config.toml
n_layer = 8
d_model = 512
n_experts = 16
experts_per_token = 1
d_expert = 416
d_shared_expert = 832
activation = "tanh_gelu"
moe_layers = [1, 3, 5, 7]
router_score = "sigmoid"
normalize_top_k = false
routed_scale = 1.0
balance_loss = 0.000662
balance_bias = true
init_std_router = 0.0111
lr_router = 0.000621
vocab_size = 14791
norm = "rmsnorm"
norm_eps = 1e-05
tie_embeddings = false
optimizer = "soap_variant"
lr = 0.00209
beta1 = 0.95
beta2 = 0.95
batch_tokens = 65536
seq_len = 2048
train_tokens = 393200000
steps = 6000
dataset = "wikipedia_en"
Below are experts of layer 5 (counted from 0) of a mixture-of-experts language model. Rows are named up (a neuron's input weights, with its number) and show model dimensions 320-351. Each number is 500 + 25 x the weight over its row's rms, rounded and kept within 0 to 999. Numbers have three digits each.
Before each expert's rows: "gets" lists some tokens that make up at least twice as much of what it gets as of all text. This comes from a sample of Wikipedia text that the model never trained on. Tokens count by the router's weight.

# expert 1
gets: " |", " =", "\n", " | ", "===", ")"
up28:548512504509509495458532463505474443512499478487469504514518478478490496473534517517524522458534
up29:507500510531509527481509476490482501468529497507501515503485512477485523505537542445500506531481
up30:560541463525478519525508474484470525479517526514511502508520522485467495538501476507528481475492
up31:542468448518513493500505473500465493508530540517502514505530519483523476523513492552456527491514
up32:478576542483479476532510491490480503504483513532478504425506471479519530477519488514450489495511
up33:500570520480439475525493518505506501489470559480500485537519493505492455513513506462504454520477
up34:482470451477541583505460466465488485471489541545476469534485497538523488500485505495479516521480
up35:462540475470524489469490500491465459430522470505505476518485534483462468489518494453464524501455
up36:513496497529559510499484536479537525508529525505496493438498574508504521422486519518517485486482
up37:479508484506456505506506512496516498501496501508474504538479461438499421467522472525466492515552
up38:496519513543548472519449514496522448505475462528516468485510511470494501475518503520452503516495
up39:563516496519457551506498473514477509475518477482450515527493514494519527494551490462536515482506
up40:542480468444476479517491498477514493485484442502506502443504488514462523500477514482517509502492
up41:501565484525508476516502476529503505493491532480497508552497525478532489565497522481487503486537
up42:516504502514435492468542461548477498547482533506518490485476504474508507499517484476532512484511
up43:457466501488503568501558458467481494527513505509454498493496473499543526498475529491476529502479
up44:496519468486516546495533477489500499514534456489476506496516465477461519493485488502488506504466
up45:472527539500470518469472508456489506513489517516514505511520471511513509507485482511472541544477
up46:521486503473504476542488491500500476511502538491528506463511518495518511490479456517484535495506
up47:496504531480519472470470489508509515503497465499544487464495511476471506456527468490519501478491
up48:547482504462476578467504500499476503527505489517479503504514450480507498508474516518473446511531
up49:532520525462480486503540506479507461501502504506512514507521525498465509475488492514521501504553
up50:524511459504503519443508494502521461515516480508527522529512518546520481539510517500509570524497
up51:487517508507479468488509513516525515427484553491503506471486538462540497468493509512520490534495
up52:482470532501538460500460547506559486511492470516514494505522530482517515487540493480472559484483
up53:540515507496525494535465497472518486471497476505417497501516510507484531520486510480478432495485
up54:484522489517476485447493522483543475511440499497504495492475529562490463474451494510511490486426

# expert 6
gets: " the", " The", "'s", ", the", " of the", "The"
up28:520484497546474520505508514482482457493553485540489509522528496489525477500536515485475481521519
up29:472491476492499474509504489472483471499517474522486475491488464471511477490452566502466474528501
up30:467446488577519514513503510498533512476471475517493503543530494426481444521511500495527523514487
up31:491493504459477482496511503486487465491514496510479499515507495453503507533505497492501530496524
up32:534470489498456516497573490479510520525533487490489538502532498458493520463513484508501485512506
up33:464510543516518498478498480492502499437489523481504515502570514495502537498435512463523470467455
up34:515482482479465478494508503438489524516469482506495516506514508466467447502534522522543468520480
up35:459570499568500530463504489467552474488476515467521506482502509520475467500463529528465485491464
up36:497544515539485514501510508513466541512498528512505540486557524454518514476532504506486481556507
up37:477485480522526511475513501531518503508472494459459497500507467457534518491512514498508486510512
up38:508479496518497503547490530584485455477528522463512519466504495525485492494462485514462458524472
up39:496491480529484488479479519462477483540509482514532514485536501492511525487523508481558508459499
up40:521541453517478487510496494475531510521498516490492494503497495511448461442538532508528546482496
up41:507519482582523497498510498512471535508449506496511494497515502497459446526544486558513525517502
up42:591479519484509510504464506460486458496494529483474455505491504519521503486443498530557470475463
up43:516532504478466525487538508503467521549486496484480481481549471494462470514491517502513543516495
up44:536483523536442476515450499475475469519463481502489502524556485532535472490531492536476483531515
up45:507481485528516491533470509472502489463464535502513546468490516496485503486498496527510486519519
up46:486513499486529549502491483519464464453507511516465515482532508477513495491574469541485499561501
up47:510515524483487534497530486425491473511492500529521540501488489477453478503523481509475553496491
up48:515456511504495500499501498497439512489508472513513504472505503496472487464491477545532563486468
up49:448538495522520466526534493499481435526535475522503494512494497477522513549465509484507537539511
up50:447530507547521513487503488536495494474479459509488499468517480467471495524480518455505457471507
up51:561488521464457481456489484454560507473494517506495489505500524549525496538501467503478481499482
up52:465483506493482512487503489474530486492528466524467474490477487509501565507494540490469522470462
up53:461496509497491476475540509525465463478490536494468466521475486478552547515537518521548520518491
up54:470564485496507512548466495536541504512460473500502494457471489536524501502498514489435476498467

# expert 5
gets: "1", "2", "3", "4", "0", "5"
up28:463535475520487458482472535493521508546466500493488482493511519499482452463523479507513466533459
up29:492482527515541542532454561510521495496499543566501530534551515501547478471492513505560460483525
up30:492533542505513513504571507527484475517488510517487490550478475517538521532475505545516506455522
up31:489491541480504478510520518511482505499445492466518489528535494539479477571551473518519544529489
up32:521489465535472544478506516478482471544509554533480479477474536481561515502508459504553469476515
up33:508496522469508492476531494484482482516530518522486491515505470505523448474482483532483466507527
up34:500499502554489452476501536508507495515478527516526450569483499504551509548535493493517507495529
up35:515493506523493515493496481536501475494483479503546461520523475502526476520480476510435517509473
up36:507544475484487462474497481497517470480457518513542496522480507506526508528509456504536550552457
up37:504487481502474503513501503526502513556544530530516523540485498489496497466484523477471513480477
up38:496510487528491508483489469515485477500536509505511487526504419502547491517494524527460527508527
up39:452595462497525512521544533521506493467530488533489495463486513518475500459498492448510473536524
up40:503439534515545481528492488541546474492471479507514513504496477538485497493471514520510539466491
up41:507528476569527471496512469469536483464478457539518466518524503483522509534568444531496481535492
up42:514498549481505507551504538532513505474514520520523434449504519521497518497484506514485512528485
up43:517492495531493524523522495486504521533471542546534467503505496492487522499533475478495493491493
up44:476479491508508521511512475517513507541467456516499501564496492451464524510547487473518434498532
up45:481472514511526497470532508471530511518476477507484489478514470533503477495468487535451476539488
up46:471485486539487521490526467485459492496523461512481502515494498487456512501522483478500464442528
up47:454440461526519502524498517480476488488507490527529505503507495474496491472499518543517457495493
up48:461525496470505457481481535507490444532507543528483469499539453493561567436494464527469489517500
up49:541494517534504483515467513467504478513464502454495547477464479520505438516471483514487490498458
up50:482555540466484550492493523494491450517471480536541490538478492518531482477493479530511509506477
up51:515499461505512500500493517462463524511499474513504500512548516518541519514545496501526467504489
up52:483438506524494501477508489464493520514519492471500521459515511510471488531537512493505480499503
up53:496501500498518544483502479495517481483504533510475492533540481555503553450507487489532503496499
up54:494430489512488483453465545461499517506524495489491459479500520553504537513506506496490496471487

# expert 11
gets: "1", ",", ".", "ab", "a", "-"
up28:502512473459501539525496462476498513495478505500501502529452501469479533456509487482501489531467
up29:449522507542485502504472516506490492493489494451521484534464487492503483530461514442552481556482
up30:485504499505489502463519471486501515453475509495499513498491477512532532488499468507512485445456
up31:497524487508503512501509497515474472511539523522515493500537513529526516540488523498530502534491
up32:453492517536481509479512508532519478492527574506524516481498502515483527494468478523487484481515
up33:563488479523482517489555457479481507518424473515551497496489525494535484507528547501501545479475
up34:516512565456506508506513511474478494478487509491513532475490520467514493515520512485533494490500
up35:484498504490496505492503469476509523512543478442481509514482531494488459523511537467486522446499
up36:513478530542500504517462473478522491496473552527452505522497501489479477529488523535509538479565
up37:503502532533474524474517520501519494550492487504495504533492513520538509486484448543471533503529
up38:466469478471560498501506453486448535492516533506508511509522522520488520547500491511500544504500
up39:483508483515494490493522503508469504481496484482525500537514510502494506528496475524509505531514
up40:498526506463527510498524507527508494551439508496528469509495515535474512488503481501493481503524
up41:518515503520513508499506463471502482506521521498527501483475468532503475447514479487492506481511
up42:490544481525506517522514491472469504483542536465536502561490498467504522472512456549523492465496
up43:500462464509510509517463427515501454483498496509511478488470494472513503531511522445454552505534
up44:510496493464519534475470491494524516511463524507481492485483513469516511499514474510427429466500
up45:444521509498479503490528514492503516492496544511495472490525512479501492480515521518485492524537
up46:462509533460493509486538475499450512473501507499522506476522526505467473490525501437485520502544
up47:479479455528478530515549517494501504517466487480508493526488470500504496497541534511475466528497
up48:566454469454476486493480463461420494523508518472519531511496554475466508511484501506548560489518
up49:471486522507489480499499461493483491524482508489485500519526484502432477495528545492470493493499
up50:483496498505471497527501542487509481501484478505483499499509512528482489522505495468539473517481
up51:505515556481508529499518487501516507459495546480487498492498515509446493521500524515459502516511
up52:536490495528509495522567494504544502492544481504489489464473466516512465494521453488478472471518
up53:481505481463467501480496500468514527528446518516468476552490526517497483529552542482531450510529
up54:509501525474489466476507498475490477527489520498496483502518466446469481510500545534506508524447

# expert 7
gets: ",", " |", "\n", " that", ":", "|"
up28:519524510484494503511551488501513465487466516529517512464495493454485507580487520484472546506544
up29:461525480507501487491483505467487507498497466506532515525514483544508500459482457507514472526501
up30:458502503520559514490477517486557496520535558489520487506462523464520496480517493535538534478508
up31:519511529518490506482448510487499479539529503536504472476524505516500474476507510497541465509500
up32:498529512539510554477481508529485498487478533536498523470529504506532534499505495547541472510515
up33:513530509486564493532520553482493501489545502507468457460534510482545484502467506503521474517465
up34:516482477543478562507497498461480481497505496462505527514501478479522524485484510510506531507507
up35:535487480504505514477517492519528482462460496499480490520554497493541555504519536515495464486469
up36:533488471466501524489455511511496512491459535489478492509508531500527477478476512529434507512460
up37:515557501484516490461520469456467467501539496474499510564501482507549497501485515502504496540453
up38:479524508475490517476484503501487512514451547507496493547510487507502473519478501518485508501472
up39:551478494511504479467453459494521487513492506493484453499528513437574462476493561478515472514492
up40:513481517573489504526493487497496468491536452510477508500474487467489485546497497520437529512519
up41:483568503521508540528507471462480480513477504472531465509511505488461508565482505507494490492500
up42:513503526528466490538474478507526477520496516512494505538487468539520537564521487494508454483517
up43:509499475501504523493502483482483481548486486550486458480525488499492459485516523462515534477492
up44:520441522497521520491483503468470453471506502564493478518470500472463515496518520469508494458490
up45:506510502461505512483516528500520446515479571505493477530512507494498532514502550492489503478475
up46:492516543485512530505471487527508459484526498541502474535502517553510484447506477504531440485480
up47:508491541487496469496481509479503489502503453477521477517466487493503478493515488478495509507530
up48:475480482530515519514513479483544507457494499470515488512501509528495484492505501465517517478489
up49:493475514467486523482503493472490478490422493519509490522538487498546504424461473540513483530487
up50:513491496459515535529504530494473496474497540551507481525471485532481532498521502519504522478486
up51:509470494526497501501504446471444492526488487502521483479497516540549477511535517504505489503497
up52:522454525512522490491531472494490494504518483483525458495530500490551502479508535512473486490505
up53:482499481527548493513509438493493507492506530485518471502522524502442476548526495440500463424500
up54:476454481509493489523500492477507500487487521485498492502512497482441469530486485501525523539532

# expert 9
gets: ", ", " in ", " in", "In ", " March ", " September "
up0:453521498534505512485524512472531519537489554546492505443509503472505471475507468473520501467515
up1:546537472478461521507477474490530518466507495507490474513481481505512454453499505511504549498474
up2:525510554471528494491475466442490471508478476503466447534499527525477530549552497482498513488483
up3:555487504494514463470490524523515490489530522513503488446507548524520496468522502481514551475490
up4:516506467520499487498468499477499496486518518517540472534492501478517528508551499488490484482520
up5:504522493534468535497480494481535484510532490509495487480485520547569520514500495491451503470536
up6:456496551574484499498509514475529455462532521495535490451502534457461461449490477518536561510525
up7:500459555486499483496501461491486495486494513493536487502489469518461457511480481481552503503502
up8:518487463526505512470498493461496523482504525510482487479497522480512470463496527502489526419469
up9:480529440481479501459489528512486521486514467453492499450487480482473529479525474521475447506485
up10:479479491560485511492500490470484465487524467481532500488507526493496497495450522504537479536460
up11:479469518521496475504514493511508510505479532525489493511531506468509525516498516497506518486530
up12:498473466467455500483499488495479502515465544524486490521500488532508458502507518515482465553480
up13:504487554471456511499477506493445462459476501528527512508479513496487490535511493480504525497534
up14:474533479457487507482500494472492528506469548523444517558484486515494536436520509495509492507509
up15:513503466477501500501522489433496425488497486533528490501518549460478518532505488473502442455520
up16:500503508452521490506458494517496473497521495511487497453471492464505504519498517499470543523484
up17:510441459484538512517461506485503541493511469477460518497456489508493478505497490528459486467538
up18:466532510522516479475495466482493454543501513481478499546504520510522538527532498462475515507484
up19:489506525496529522498482528511446475516498501498511528509540496450496510513533526496486460520475
up20:527524473443492499492488505476465505497545469533501509481515493471479469545490493498498518483494
up21:510491478484518531500510488529511480508534529466554511472490506481507490548499507521504527509488
up22:494537441537485551445510465513521490496525546501498492512506525509522487483526531503503483482549
up23:466492494521536516507485520463510488474473520483486494476500532500531482458496482480540541487568
up24:492499464448446505514493489463470470475501549480507490551523507522528521499499500476495516575486
up25:567495492459485510474459484484505469522462475481473528504485509496540496528510531498481513484506
up26:542522525521461483518503526472458487514467534500486488530516480548508479475500471501514540508515